Weights of a small mixture-of-experts language model, trained from scratch on English Wikipedia.
Experts: 256 squared ReLU neurons an expert, a softmax router.
Below are experts of layer 9 (counted from 0) of a mixture-of-experts language model. Rows are named router (the router's row for the expert), up (a neuron's input weights, with its number) and show model dimensions 80-119. Each number is 500 + 25 x the weight over its row's rms, rounded and kept within 0 to 999. Numbers have three digits each.
Before each expert's rows: a language model's description of what the expert responds to. This comes from a sample of Wikipedia text that the model never trained on.

# expert 5
It responds to: Surnames and their final pieces in tables and credit lists, such as Smith, Campbell, Kruger, plus percent signs and cell-closing punctuation.
router:474488532518490514476544532478534457489484521503538461459477531498507499504491467486517487496492532531459489484494465525
up0:540496518493547508510527509518467492488526508495493504558512501517477466499505503541504497466473503466469487452522494485
up1:460538497480494533530498492504506536475534497503493504483455478494507517461465524511489498537477446530500524500536479479
up2:514480510494519509498492506501507530479494498446519480516497492529507512503502498483502498560511540489460478536515502481
up3:491498515487480500493499490488475491460489514526503509501486548558513490454509445501500470502530534465523438500503536500
up4:510512490471479502488509520489522420506433465490503493509487540460445548456513481503479491503501487499502507446469471489
up5:491521538517494572500494455538476525508538482489503498548500515521502533452465488510526500546519501517498508493498491516
up6:511479421552509535498543495479504464492495489516505489502453526475546518506497520479522490492484536481511507471508504492
up7:499498473500514502505499507475453548487500512496473463535513483510486501508495547499483499483493456479482501500500469481
up8:492453490539504494514477509499522487566507506510505492540500515498496526456493515464523536515491545519476458514507554548
up9:467457473457518531481501496509483470508512494499483508495457500502461565479534491392522512507467492453483502513482505495
up10:500483511516484496524478525477537527500494492486528530530467512500484500469512581473513467490497505446487464492498504479
up11:525522486503495514519490502508506481477506497477469529494472488546511519508432527492535469472512458517478515536479525526
up12:488481495561506508518527520441499498527503492476484502480489542519505501472488527490514478498477484509483488508537523500
up13:496515526504567527473500536459511496499500493461543477482496477554467492489530500521460547445504506500492514501489502532
up14:517509524476510492506477549511477524505507491488527514474509496508539499513536499502487492501479519468520471507513496500
up15:499488495476498495505497505503500557501472507491528495516515532503524480516449525488528501518539547487475457507504475498
up16:508573526474476513479544498482488491511503500505511464508462467521512508492454521489474504528496505513456522516504521549
up17:497462483501494483498504522465496512467500519464542468465470561461525550501506519532507528501474495509518496473464454473
up18:453537524502465526466503490490545522511469489502506487482492513516455474474489500456474484495471509488474469496492495494
up19:489525510500500521478526498505522459471477486489502538487481499464530499486538449474495477500487493469426443510492457503
up20:503518459514497483550500556502508490507476512480535458462553503523498530477518492529517543485491476524496464488473499477
up21:488489522452499501506458536470495502494510473549508528510520521503492501499471455484501486522536501521514511495504493487
up22:492506409512482509505524541463499490448523538460503512516496508482506479507481500489506557513533489484495498504484480487
up23:505502494520477531498512532464510532492502542531504531491519499508492507495504442483499507504462490483512501504486504477
up24:469494465496530456506481473491502507476467497500501526492469498514500500479486486499489523540502514516504531476474507467
up25:444503567486482445537473493492515497530502533529508511547528473491435481490516543476511494501485511509488506406494508490
up26:487524499539493526501494504491525502534542518523485500491475507505487511500481492508504470454530514475498495499474447521
up27:508494513512506465458496496527498464519508514476557486500500507502504503448506475494546510541471494511477500463494496473
up28:495494495511464477482515508477476510503494495500515477529494427498499522514497525483524495505486519548517486465473503513
up29:496487495500473511479516508496511453453501521398510507519566503498501499548472502443498502502500537536505487507511499562
up30:491432516501479472511505459463509529465516553505478459526484485541524497468442467483532515491509502499503530501471476469
up31:557493517521477524450453502477483468450533506451503464515466497487507529546474485491519464476486494537442505470494478467
up32:459513466521497502459524496487541536467478485489522487467501520508533519488463505517512499501486535508489467509472550504
up33:498533545469483528500489491447471461518503495500448468513469489549497498489506491541492501500460507475477491510504533454
up34:515491530472478514465495478500481488479504499467516500496465492468501487486472511486506531501472495502499500459507501476
up35:522453496476496499520510483512513504499528505465510512456485459491499537463514530488560498465446473504517514516486437511
up36:503478520470506525567503549475498444541498530494505507529479501502514467517497487488505554504488525510494527534496472498
up37:501439501466491470554502506498446530497509496491523496536490519522507485508499476543510516485466488485499483489493428508
up38:491524479495511451454508501540507483545521477500456522444500520501522487502526492480537489503440522494505516500452481487
up39:469464492472437519522546500534561470489528508520552485511502535468498465487495464510522463498518451497484499502532496513
up40:568514515569520492531483509507506492432492535488500500472507515493523496519481528485472497502500502461463548451522499506
up41:509514536499503496493503495495482461503507509503503510527482498481497530497484512513532521532494543521488515499490479498
up42:523530476499502535484527503501504537492514496466537502507502470493502514502513506501530523511498502461491515464544491485
up43:473506502501512469481505505487509500484499527501510471571495513512458475465487470514507533501462494526480492507473476506
up44:465496506490492497456521508479519494535504486496476541468460491524547489509490522460486473489514485507490505543466459505
up45:520501497536481520479488516461496514510487486487505469525527491511499505494493496491488461504486500537500480485448480491
up46:497468511508488491517508465487489474440515482497500517498508472520444464495496493514505493501507501499506496502484457468
up47:505486499442476469514491473516495492498445500504488536472541524471504543503591484556513557521514519541504509484501508498
up48:493514491502487486493514498549514500517513556488481509470482483481510489530493453467503503493477514523507521545445487454
up49:490508505526480445466467522511492448500524507460504499499501551494509492511488491500509520506481531479506500501461471495
up50:526530504477501486523494498508479504479494521496453518466513495512504500451510490471477498499498517534506493494485503515
up51:485482526488498498559480525478538505496499514478486490414441521482489529492466494506480501468502499501503504513463495487
up52:507558496543519480512500483493505504511550483521533497501512542465484481524493470456491504498524480518477476531500491512
up53:526485518534522541492481497520515499508522512539454438460503514540497511482499493523526519518504499485476507507461536489
up54:495481532545498501462464406586515500496523483491568511509494499492512518484495507513534504498491491516457525489511497506
up55:560490482478490478526501486514512476500473514440490503549428552516542523475489508481502456546572487538492505496527502524
up56:500496481527471546483509490483506485503486469492521470503502545498483499498475506498493501493497515522541478450521475491
up57:499519496515500533520526495505511494442457496472482487533500515561495491505503494518548525528500511509526527495453481458
up58:501511493523506495522528506515501471488496542512501543512501515496497501513451528535530496553485483491485499505531493507
up59:517476501549431524500503490487468472418469450478537479521496474506501541510481532510473555483476523532492488502505560497
up60:509468464514496501520504501494505500454495517497523485519489517467501474485499512483500496545497466467493501487451545466
up61:530512556533490496491503515492501477453492509516508469522511516516529513537475508500470509467519499509470495467515484469
up62:493521496479481505460569509466544477501512488487488458487491533498508515518536511501537474490480471482530470488446469504
up63:514498528436507528514476514443497524503502516462475504506448445494486523528496541457499509459480499493497506520522499483
up64:516501519513492504488445546504504474504551488501519499469518528519512526502489532533491481507485486456542532501472463516
up65:513523479490518573489529504526471470485454538496501470445506514517490517526456503440523505470497484526461505561494487492
up66:479517489495489509498482522495508533472520441498483507493475434526506475497509493508503477560499511449515530468492455478
up67:492507541539457558463539459493500493491520548491481491471460562502500459507506494493474480501491516512548511500534502536
up68:499500537546539499479477474501502503536495527446493495507462523489510505472505453493543501477525516472473462485519477501
up69:414509497476475470479517506463473508553484501476492523498484494489491526514490489476522504488549519500469514536503497496
up70:495494533505463497516531562519491532457528523466478488505512505483521514502514507534507489510457525505466498480493509490
up71:450485557486476429543507476542505470495500492480488463477515497497498525493488500482464496495507482457544485496455481501
up72:517539496531534462493497511449515482489505501488516486486510557532465470483486506477500483529522521525513542449498475512
up73:485493499528523512495487521502483535513519467474524495521501532515507512470477464510496543488561497511528539495485493526
up74:518495448499504516499477491473496522443499485481520482508510538497479520472472515508520455517504529518454457481469480426
up75:453500524482561539516493489489499462508475516478479510511426556540512475503508446525503515493484475539464497498511489532
up76:502555498471531530519498503512507520489520520485557527477548471468503532489513462513476492498497504500499469472523489501
up77:558478502526551497506516530457549510519533510518535506504475535490507491506489473522487485481550518495500489513464554505
up78:440501541528506533506563488456450456498514497511511475502499515519498472485512530479503491495490493503476466489505484494
up79:500447515444473514499485580498491487469498526517454491498477452497512508512513515462506497485501508493533476481484466481
up80:496499498463492474489544461464507497479508540484472502496458539536516520511495472497500470493508502458444494470475504495
up81:564534501492506509505518468515538504495542495495520552451509499471442515482509499465495492489477495475486523491506465501
up82:503482492503480517461526510523491482525474527484482495470501499504518514472465525528515501511491519498466525477516471485
up83:486497506569486471542480495517458498453470527493484559543506513501527500508500512521488553517552509497520521491456476480
up84:475518504491467500504436493470486438526499496504522476498489492467498465501533502494516509525586471497504492483546476487
up85:458495525481492484486483485502537560497484506529530461501509484540514490474539482518497504491509472523478442506464477504
up86:565460489500449506530485506500491496490458497501455491495492495566493517538527466473531464503499496510507462448496470460
up87:463500466544485531491512498468515490472528497509507495488506483473498538512523546479503453459539533516482528523471503496
up88:468500475504470532502529459466531488478522511497507513493502517513476467499502539474546474448515509522491484460501480507
up89:479505486519476448473520505531524441527500506426489490493516505525537502492473492498514490468453486514484523522563485529
up90:519477484507537517489498501469511481460487480463506507440493541511512499529478503460486464472531516473483504446474441499
up91:499538526535489541494547473502476470525497514504503458504502490518509501480504511506513485482501488525510477559528479429
up92:489538501510498480480527454524505522550495540476521532494511507490538513513519499447445500524508481508489491484471500498
up93:501528480506515504495506517535436510523502541492493469564468472523496528495527519506445521498530499519514467476467542509
up94:530467500493511502527461529462476489487498528496543502500476521465514481526481473509505582500493464491493499540468473496
up95:542504496491525460438520500459520472496499466532504500474491465529476501500430488499512505534490540508536502489471496481
up96:503500522548475479563499496504509476523476466491515508500467522494542504503504489504493502502499525509461457533441448495
up97:528530494504476519519510482507522465491548443421534492487540483487462489544493510510489510514497461506496461496514455508
up98:494492465444503515484501533523555509467492521514508495491466502502496541501471498494503516552476529435515446462486429548
up99:528503519501476514499488486439523516448518497475505506480487473471454514497458492529483531526558504501504529509504518474
up100:530492498494488500521502502513522522517477498489515484490439536455495522526498503469475515504462529487507462518550517471
up101:508518501479481530501506519480501489491487497496498443491501511554458506514471504502492536497460506494481523493510483499
up102:464494482515507499546503520487541518527482466524523477524489458489511508496482469502470461536495485529520491504490475486
up103:565464470517529500507487476502499492489477497508493531542475495488496503475477540502508485520502485476485514484485526449
up104:505483491489464511489460476470510523483507490484513510518482479481454526491477511535463524455514502494500500506512455449
up105:465503484501571519481509467462501509500500484473501501530506514482488468525526483499501471520500480507441539523509508509
up106:512475467470512496499515509498508499528548496504494496526480499537510538528509455497508501497521503481510500489485503488
up107:541536486501510490485501535501482498521478437501502522496446502541525474493516466487462463493518512504504540502495515487
up108:512492500463504471509524474494478525518502481477486494479455522501500497497499499497507486508533468467491508477485480527
up109:507501486507509494495505506477477512498494439499456456475460507433455477526437524483502530464481512466478456436486469452
up110:497480507499501524523462508511546477464482508503490536499502460547490471520500501481499490574470517490472517500498468503
up111:449499493497512497512485493496490477488461554486532480469499508499495534503473549495485536465495496499473496502458513521
up112:545496480526499518453464496504487514490541516512508538462488492495453488487517460478446540566460482519491490449478515502
up113:518495503460548542512479505519497506478510512507519478516500535460550516546489506486482550526495511467435476497498502483
up114:506498531481482577486501503479508498496437520480492520498476546470506482497490512502519517514473505510460515491502490502
up115:524473491503480552487512537506525509509495507438498446521454504518508520497508472500510495500482517526505493527535504502
up116:512495467514523500497517489444505533474473553485506459494478478531485523479510515482503496442496503552487488513495496495
up117:480489510527487498549488486515511477500509500480504515477504519518497512503486513492502500520506473474504503525492467513
up118:455508512538476470503506499463498516519481505476542477533500518463494500483479507502493484482517516499504515528476509491
up119:461464538562509506494459492509499492512453444480526465479467515505483492504487469507494488455561535501500529471504457448
up120:547499569524527497485498509486458463501429529510491510524481503552546534497498429509502508510498513515465533524459507489
up121:535549553500489538491514473475515542497519493502526518567492507487458479462460491473490491549514507494477539499501491456
up122:505474501523481504517551514505541504501523525504496511518467462507490493514519481504462511529502502507524481456536478467
up123:542477487479455497506505506504473556444475433478513531456483539515517484498554483497433529555486507500479499472502486526
up124:478510515510461514540453481464498510453502504512527486494478485492466544500490502540493501511521508548500499482461493453
up125:575503469489512494489517517513503510461518473515513459525509503496507502499470469507516529514486552512496511506502504522
up126:498443507516493503464475513504543490522538520507489494470501473479519544546501529485493487510499479473497507497517482465
up127:503486497554476505455491502436502516502426539477528494482495505491496502505537502526523508504538482511463553448511487468
up128:521514505500520501452516438532505522493522508469514483500503517495500505494478467485514453512496523519495512470493474485
up129:465489494500526500512494474497472482478475491457458449550500513524514490517475502487446568473553461492502534522487488508
up130:497494483493524490539486501482508494507493507497453490483493504510484483491475509498435449503472502490460515495484441452
up131:513503496506520525480496511523539503508526482475550442535529487492497577507539501499516509510493497475513479498454521464
up132:489493466528515484507531531488508492510506493487494481486521473473524578541494512483486520513466497499488511512507510484
up133:479535499510500504526552494479496473497489484517522485492513510519517542505497546511483482496505505492484490516503480502
up134:503479500492508501492481491486457487530508509517500487511500483511426512534472444528487514485526499468442492513490458505
up135:531507503497481542453450521447492488518491482483516494463496506507480503466515495496505534490508494489486490488493495495
up136:510496558489502529499504528494506498503489455494521548541430468540493561473438490517524520505534539457490499503514473489
up137:497510505518546508490525486469468489448491495487564480507448500470522536494490502454497491538518540514519463440506494479
up138:495450451496474494520534490518517500533463509505524505515504532508502506496441499503506475507461507476493478497500498497
up139:509497478496510457460502490491500507504531500485510538455504500514509500445499517461470498536511497494514476522534510448
up140:501502505475456481481507482499537458446504536536521488535471480500481540480468522498486480533515505508464499478524521497
up141:541530561504451501434494486506498491507523554481500473487480489466581541460485472507491485516553532485491475501506560474
up142:455510502496541498474545481527482487449428493482484484498489480475546445541504480461484474520500491527499478526516536498
up143:502509502514484488523494529555494501491497483462480509461505505519517487507501545437481479479500499482501509494496500558
up144:478516502576502498468525519495518511437500520504536517505504521451563527494507488495505487429510471554504496503497519466
up145:520508484486501509466501508463461521474480506498496469509508513527499521509472470502498501498479502501504498506518513489
up146:479475530502517509515503499489529449511542488530528507507507511531528503485461501507486494538505447498484519452517489509
up147:456509509502473521500480520549505498499516505495516515503560479537438480530488494493476504500486522472502493497529499503
up148:483501471514513457503495470457506508540503498530568498520492508544550457518495490493495478505489503497494520460480447434
up149:559553499550530531529514435525539532504489501489503425505511556512464509456499518517500457495485509507469499470482522515
up150:484543545491493514509516514437508485491523507458498488553485553481499498450536527449503507487520526536491494506510506477
up151:476478499527504505513462497486502528505505482505492424484470501482484491524469514490492487526475507538502506518514489493
up152:516496545502480554441494504491454542524461501531516499479508476477504495536544479503506509488509493487481480500498493496
up153:500491499512543498480511488486501501460496491450558526515482552527495516502519476512477473516501535456465548469499520503
up154:483497508510519497472499513530524536507486491517524573455472513493515442488483469499498504494537503499519555548479493497
up155:501581524496481521498505486464521482498487511553520501493527505514481454534469517466480528497533493493475531487502438500
up156:482505530531510528506484515505489510457505460504477481493476498467503459505498518451564500497511474499495528434469540513
up157:539589476477510530466530459473500454542506497505514500494485495490457541502470489463530488546495484488507499484500489494
up158:508476503523502503507485541536512498524528492484516532482544488526521487525469496512527549487510541543491477479467493476
up159:485553543525504505496495495534536505465542500477483437499519502466504510513500500484513498508503450492502484484505488469
up160:473509510496509515458513473493470466487465515507518514521475483491506506517483511504425477505544488518496486495486470546
up161:496494519533504515454493495478530492486550494468496513510491535494486563505489494483504520487490473484457553541521496482
up162:525513484496516469485492488511479557471548539458511472502488501489488507474489479514496496510504487498504495520520466473
up163:448497504502478508482521501493477493522509526487509484534496511462497553512491500486459474501502472523487506503497514508
up164:500543514520493456459534487541518495467518487505508507482491483536503503510488540480554501473504472414473479498480543521
up165:520488511511541510502501458479509493502478576473481429502458506491485532526457526496521510456479500482480530466494526513
up166:514488416485505521474510494440508502478509507525419475439503509464514537499491494492532499525500520470499512469486531493
up167:516541490505480504508521498479507532495475504508548497489559525498518502501502502457462494505515499477447497479502508524
up168:476503512490502520498529524505503501528458506500460523517487492492496537468477502502504521502493474486505448460531526467
up169:512542544499465516514525515459492543450531524504494464536507498510492511508537489519511499437495482516459497509457507520
up170:505477514490458492464482469505572457499536474484484477498516538462524503527527489498486528462494532539508524526500472532
up171:523466554502498447482513477491462473502497534480534507555490521499506503512509497503517503479478457520514498524494504529
up172:539492495499506496500494507525509513479503511491452483534494504512505498497462518516510498502507488458514491498511515492
up173:507507512530528494505451458500520504499520502503545504494501519504499496530511471479500571538491506483510499499497510527
up174:505437501469506479475492509461488509449502501525488498494485502509547504487508474500463442495495522510466503534468468497
up175:460473483514514501492546522515498522499526534497483486532502463505476563515500497478503494530489575457480444476481531511
up176:472485502497513443474493494512469531497505499481528531456503490478518532528568498522537482499500479526501521490486484471
up177:484475522513490549504537485504501500534511495495478506484492450502509459513514545483498498499508498494485526494481500499
up178:490484507486513471489522486500537487460531490471489496499516520498506505593492518530471519522556494469498485489514507478
up179:531496503548503493520481545557504519481493449535532472474485529493543505471501521480534493481552506506499529513493533500
up180:500499509451524508487494460553468513474474524513552459508485509482502498488511494524506495506542521496496529529489472497
up181:525466469501539510531516495509510442466463507504549489473500493500440476588481502496523499480475535467459504478474508515
up182:517493491521492511482502515506475509454500488471487487478516505482496509497486522451492518493494506487500514519506505512
up183:520536551509481513482491485516493533514492449480535510525493534505491492519460468522510461496447499545495483504464516539
up184:491508447483493478511519499487518494467529500486507505473491478467510502498487486493484483498460531502505466546456500501
up185:467508499497520492452533509479446530464495497472518528516463531529544454501469486467533398525478498509510523448503556492
up186:507476530547489517478588528467513495455514510501527515471493510525497468475496512509495525497500521515495525526498491468
up187:547490492490529509472502469466506490494504521546479539511510505498514470499495502472516476480535499479464547501500488459
up188:502510527499512538495510495507486498511536484498510496439481506515568525459494497486516498463503538441513493485487487464
up189:520512482521488557478433499498533480512503544471526495502500494515455494466517511498555533473521504508489477469509510498
up190:486524552521482496544502490485484514469512526458506550507484512505525534514471516495515472511509515499483499460507452474
up191:479494519499494467493502503476505510449449505514488446467564490533522520466483533493524452510513501481501494527517493477
up192:528511500514477547427502458484449520486528487474548466503502534433491513476469497499474481518538526579497562499442492515
up193:529453506501482520492441492511514492490468475479529477505463484548515486519569482500527500499497472500513482492467473496
up194:541494530485448502491510531493464495478518461502463539494526507536499504490504499543494501462501494480462498503497536482
up195:514505498529522485484511494488486504527477476512475543433498547501552516494503493497512482506490506502496484496529486577
up196:513512489505496522453559515491475503497504504494507497546478526498548470466489489554492488536547501500483503498538473498
up197:510511513496510510500441488490500492492509494487464473482467554545515509447493458517489483499516466516466499449518491501
up198:544524529492484515447509513488489501519470486515493470532492487501501501508485511500531532513520489488499496547509503474
up199:519523491570531487511482491527498475507536500506517493497490507486520526580483515463508484506483510506499535514479484462
up200:498556490496484501467531506503472519522507493462502506478523549499534506486514535501507500460485498513471512515482458504
up201:485508512483511484541458498528493517518483505514474457499458500497493510512517514458491452568490486502492520501490520485
up202:489477501505470473501525526494493496468535474525506480513471513529470493512487475496551522494518526505494457504491477492
up203:480524554533494512482439473522504483460547494476504502501487498457491437493527506511522464450501465533498499430511496478
up204:505531498520499477488513493475501488498497502501497499462530485523508500519517468490466503477496420494454515504516487530
up205:505485509476491501474565500509495497446511494461525490528493498491503494468486522506491450527522465502472492506492491506
up206:475503504495488489467468499472538457454464511497461548496543521512477474512496470499511499488450528525504447498505475501
up207:503463481506477517543478499441520490468500487502479499500506526514497497543498506475489491503529521494502513499502499501
up208:500526484503517532476505448482489486435508490486504486530463553433479514473481504508518475535463497437498510506497475488
up209:504483501522493526461514518497520457507457527443497444479512570498493500496522511565503523485484515506494487499528560518
up210:483458490430543496479494543487506447511524493495518496526493482485502493468498501501505470507476487474508468417461476469
up211:477530538502480560489514510490490493535490503522475507508448529518504488486503521457485515558499514486499535485484513553
up212:506493482524468499485509482501514499527477465460549524511496498488499475483486491481521485524505490491523468552533581541
up213:537526505509511530487473459505419512464512521494468488480455504508541556514471507529502463532475506496493494496471510464
up214:471472499521475504488476451459504514517483503473513506499502528516502561568535517473490515509494480495519480476472470514
up215:477522528503522468484493490497504492484466517482498490500447505476462500466471467475514478493498474482486486449511506560
up216:441495500466471469517543527512486486526474543491508485500534530531498483522536452517539519476473527529532509525535463487
up217:498501540499466441487476466488479469549516493507451509475528473504522518525450495510473466510533501473439503457440499475
up218:526492535491515511514515485514513478508518529490528555513513512499490502507485464530502507485500488502478499488446509482
up219:539516471516470524509513487497519534491488569515489450479466467516502538499513544502499501475501490544482496481522491488
up220:456473486536499519502509429508502505499530508510480452493525512487525504481509515512551527499501481481502500480492472515
up221:528477499508472530511466484509510451544492480487501478505455509518502479507478513493495532516499462542491466565480484542
up222:514493523505529472478497469518500510479497521500501495500502509521494482552493515501500492524528494492490501487503518503
up223:507524537481485520549509503483508560479537504458453509459516531500471498494497547510502451513520500499476482525499520506
up224:487522471591504503484485482497507512477477496467482457488527503482521510504451485497464503495495496510500489495526511495
up225:519558490492480531489518508479499501514521506500477488513450541517508506475499544521591508483491508497520443497502494450
up226:443491490504479468511498490514516482508453492544491547491484482473496499508511479525489506509512485524517500491499505502
up227:445533468522553484481526537502502513488491430525518516519497480472515509461504496524480532495457520493509504477496516519
up228:505471517483528532487496522501522494482455488526471472507499542508503524515483535521526543497559496461485487483513492439
up229:501517520510521552503500526532509492503553478475492486520462502480471528543530505513492493507533533512523496507537463495
up230:506495510475575473518526508523551486453526496508530528499565514510501555490495517514551506476544502503473512489511505509
up231:503497474485465479486492496489499507487504481482505507495487548529485522522505484492489475525510486518515513519455509508
up232:487495509490473514486500528493533512509511470489485513525487505494484499514532468463475475581461462437478553506514469504
up233:446471514494485515492541488467513500463561455495462514504501486476540497522527511486539532510508467538544493499448488542
up234:511449505510503510534537492552534494519495499556535472503518526523502520466485488527500528517493511502499488488493504483
up235:521502499549549484487473468525473470498505497508513491556499494523496499513533492507503506510521526528527515492515530507
up236:472449489502488478512547524490477519499508490534510469478493469495493492497449543532473462467499486512494494451477514492
up237:456468507474520474495467538517495491511486471456494496484517491473500509472489513535464502499500500500515502478496460485
up238:503481489499454563513451495504518485512539502497503530505466499500509483480503506511552520516483508482490525510438455465
up239:480534485500507509514499514489533466513516518567541511476498468471510506484477505534535505537486504511489519473490490514
up240:532476497505481556515525530485505515492496521487518477502497464495497534462530503505519497494484451483520510546481502483
up241:535496507492470514457462467495501510488471517492513524494517556446489479496476541499433511486513471490516558490497493456
up242:501489493533519479511445541474499493455476515555497527460504525488523518475529497498502476503458489498498502496472509478
up243:526525483506511510490519520475498504506518466492497515446502546505488505506500496444530500501502490536476489471494486460
up244:510492534490475555507567505438526470478486475482497493449536506498538479480501499518504523454483455478469505465480498479
up245:523508479554497532491471504497503536506493533489499485464502501495509542511474504500563474503529518516498501476473498489
up246:580434508470443467462547516505529515486466497491498481513502497513464498491554498511509512498494487450549512483525554489
up247:495503426493489483473512443500497500454459484498516502497448511512540518503480477514476497474520436468519493468535497493
up248:499478495519500530499497488457512526456473520500527493499506534529482531523494535489499478458550512502488501502563432440
up249:483489469469521502484500484493513503499507528425499473479517510477435504510494494503480499532503479508496516503517499544
up250:479506498515438480489509509484483492482520522493511511499443491500528503509489466496488474491490477483481496496437489499
up251:497495484524477520529481494500507512500481486496495470554488493537485512495500483499472529517558502453498511472444483455
up252:544491500542503533490529488494483508526501505499482467520508505539510514465503499511500515501490491495457511513463480507
up253:471509509495508504498501493496481516484501488460500515523489574549505473497505483563496515560520494485493524495500480511
up254:541455502512491486479514501457487488478415518495527504517489534489460510504507517519462495536506567557495403495508486533
up255:583499541500431497544493484513518496507434520484550474498509516502484508512495497497500461489504502500511467517499494494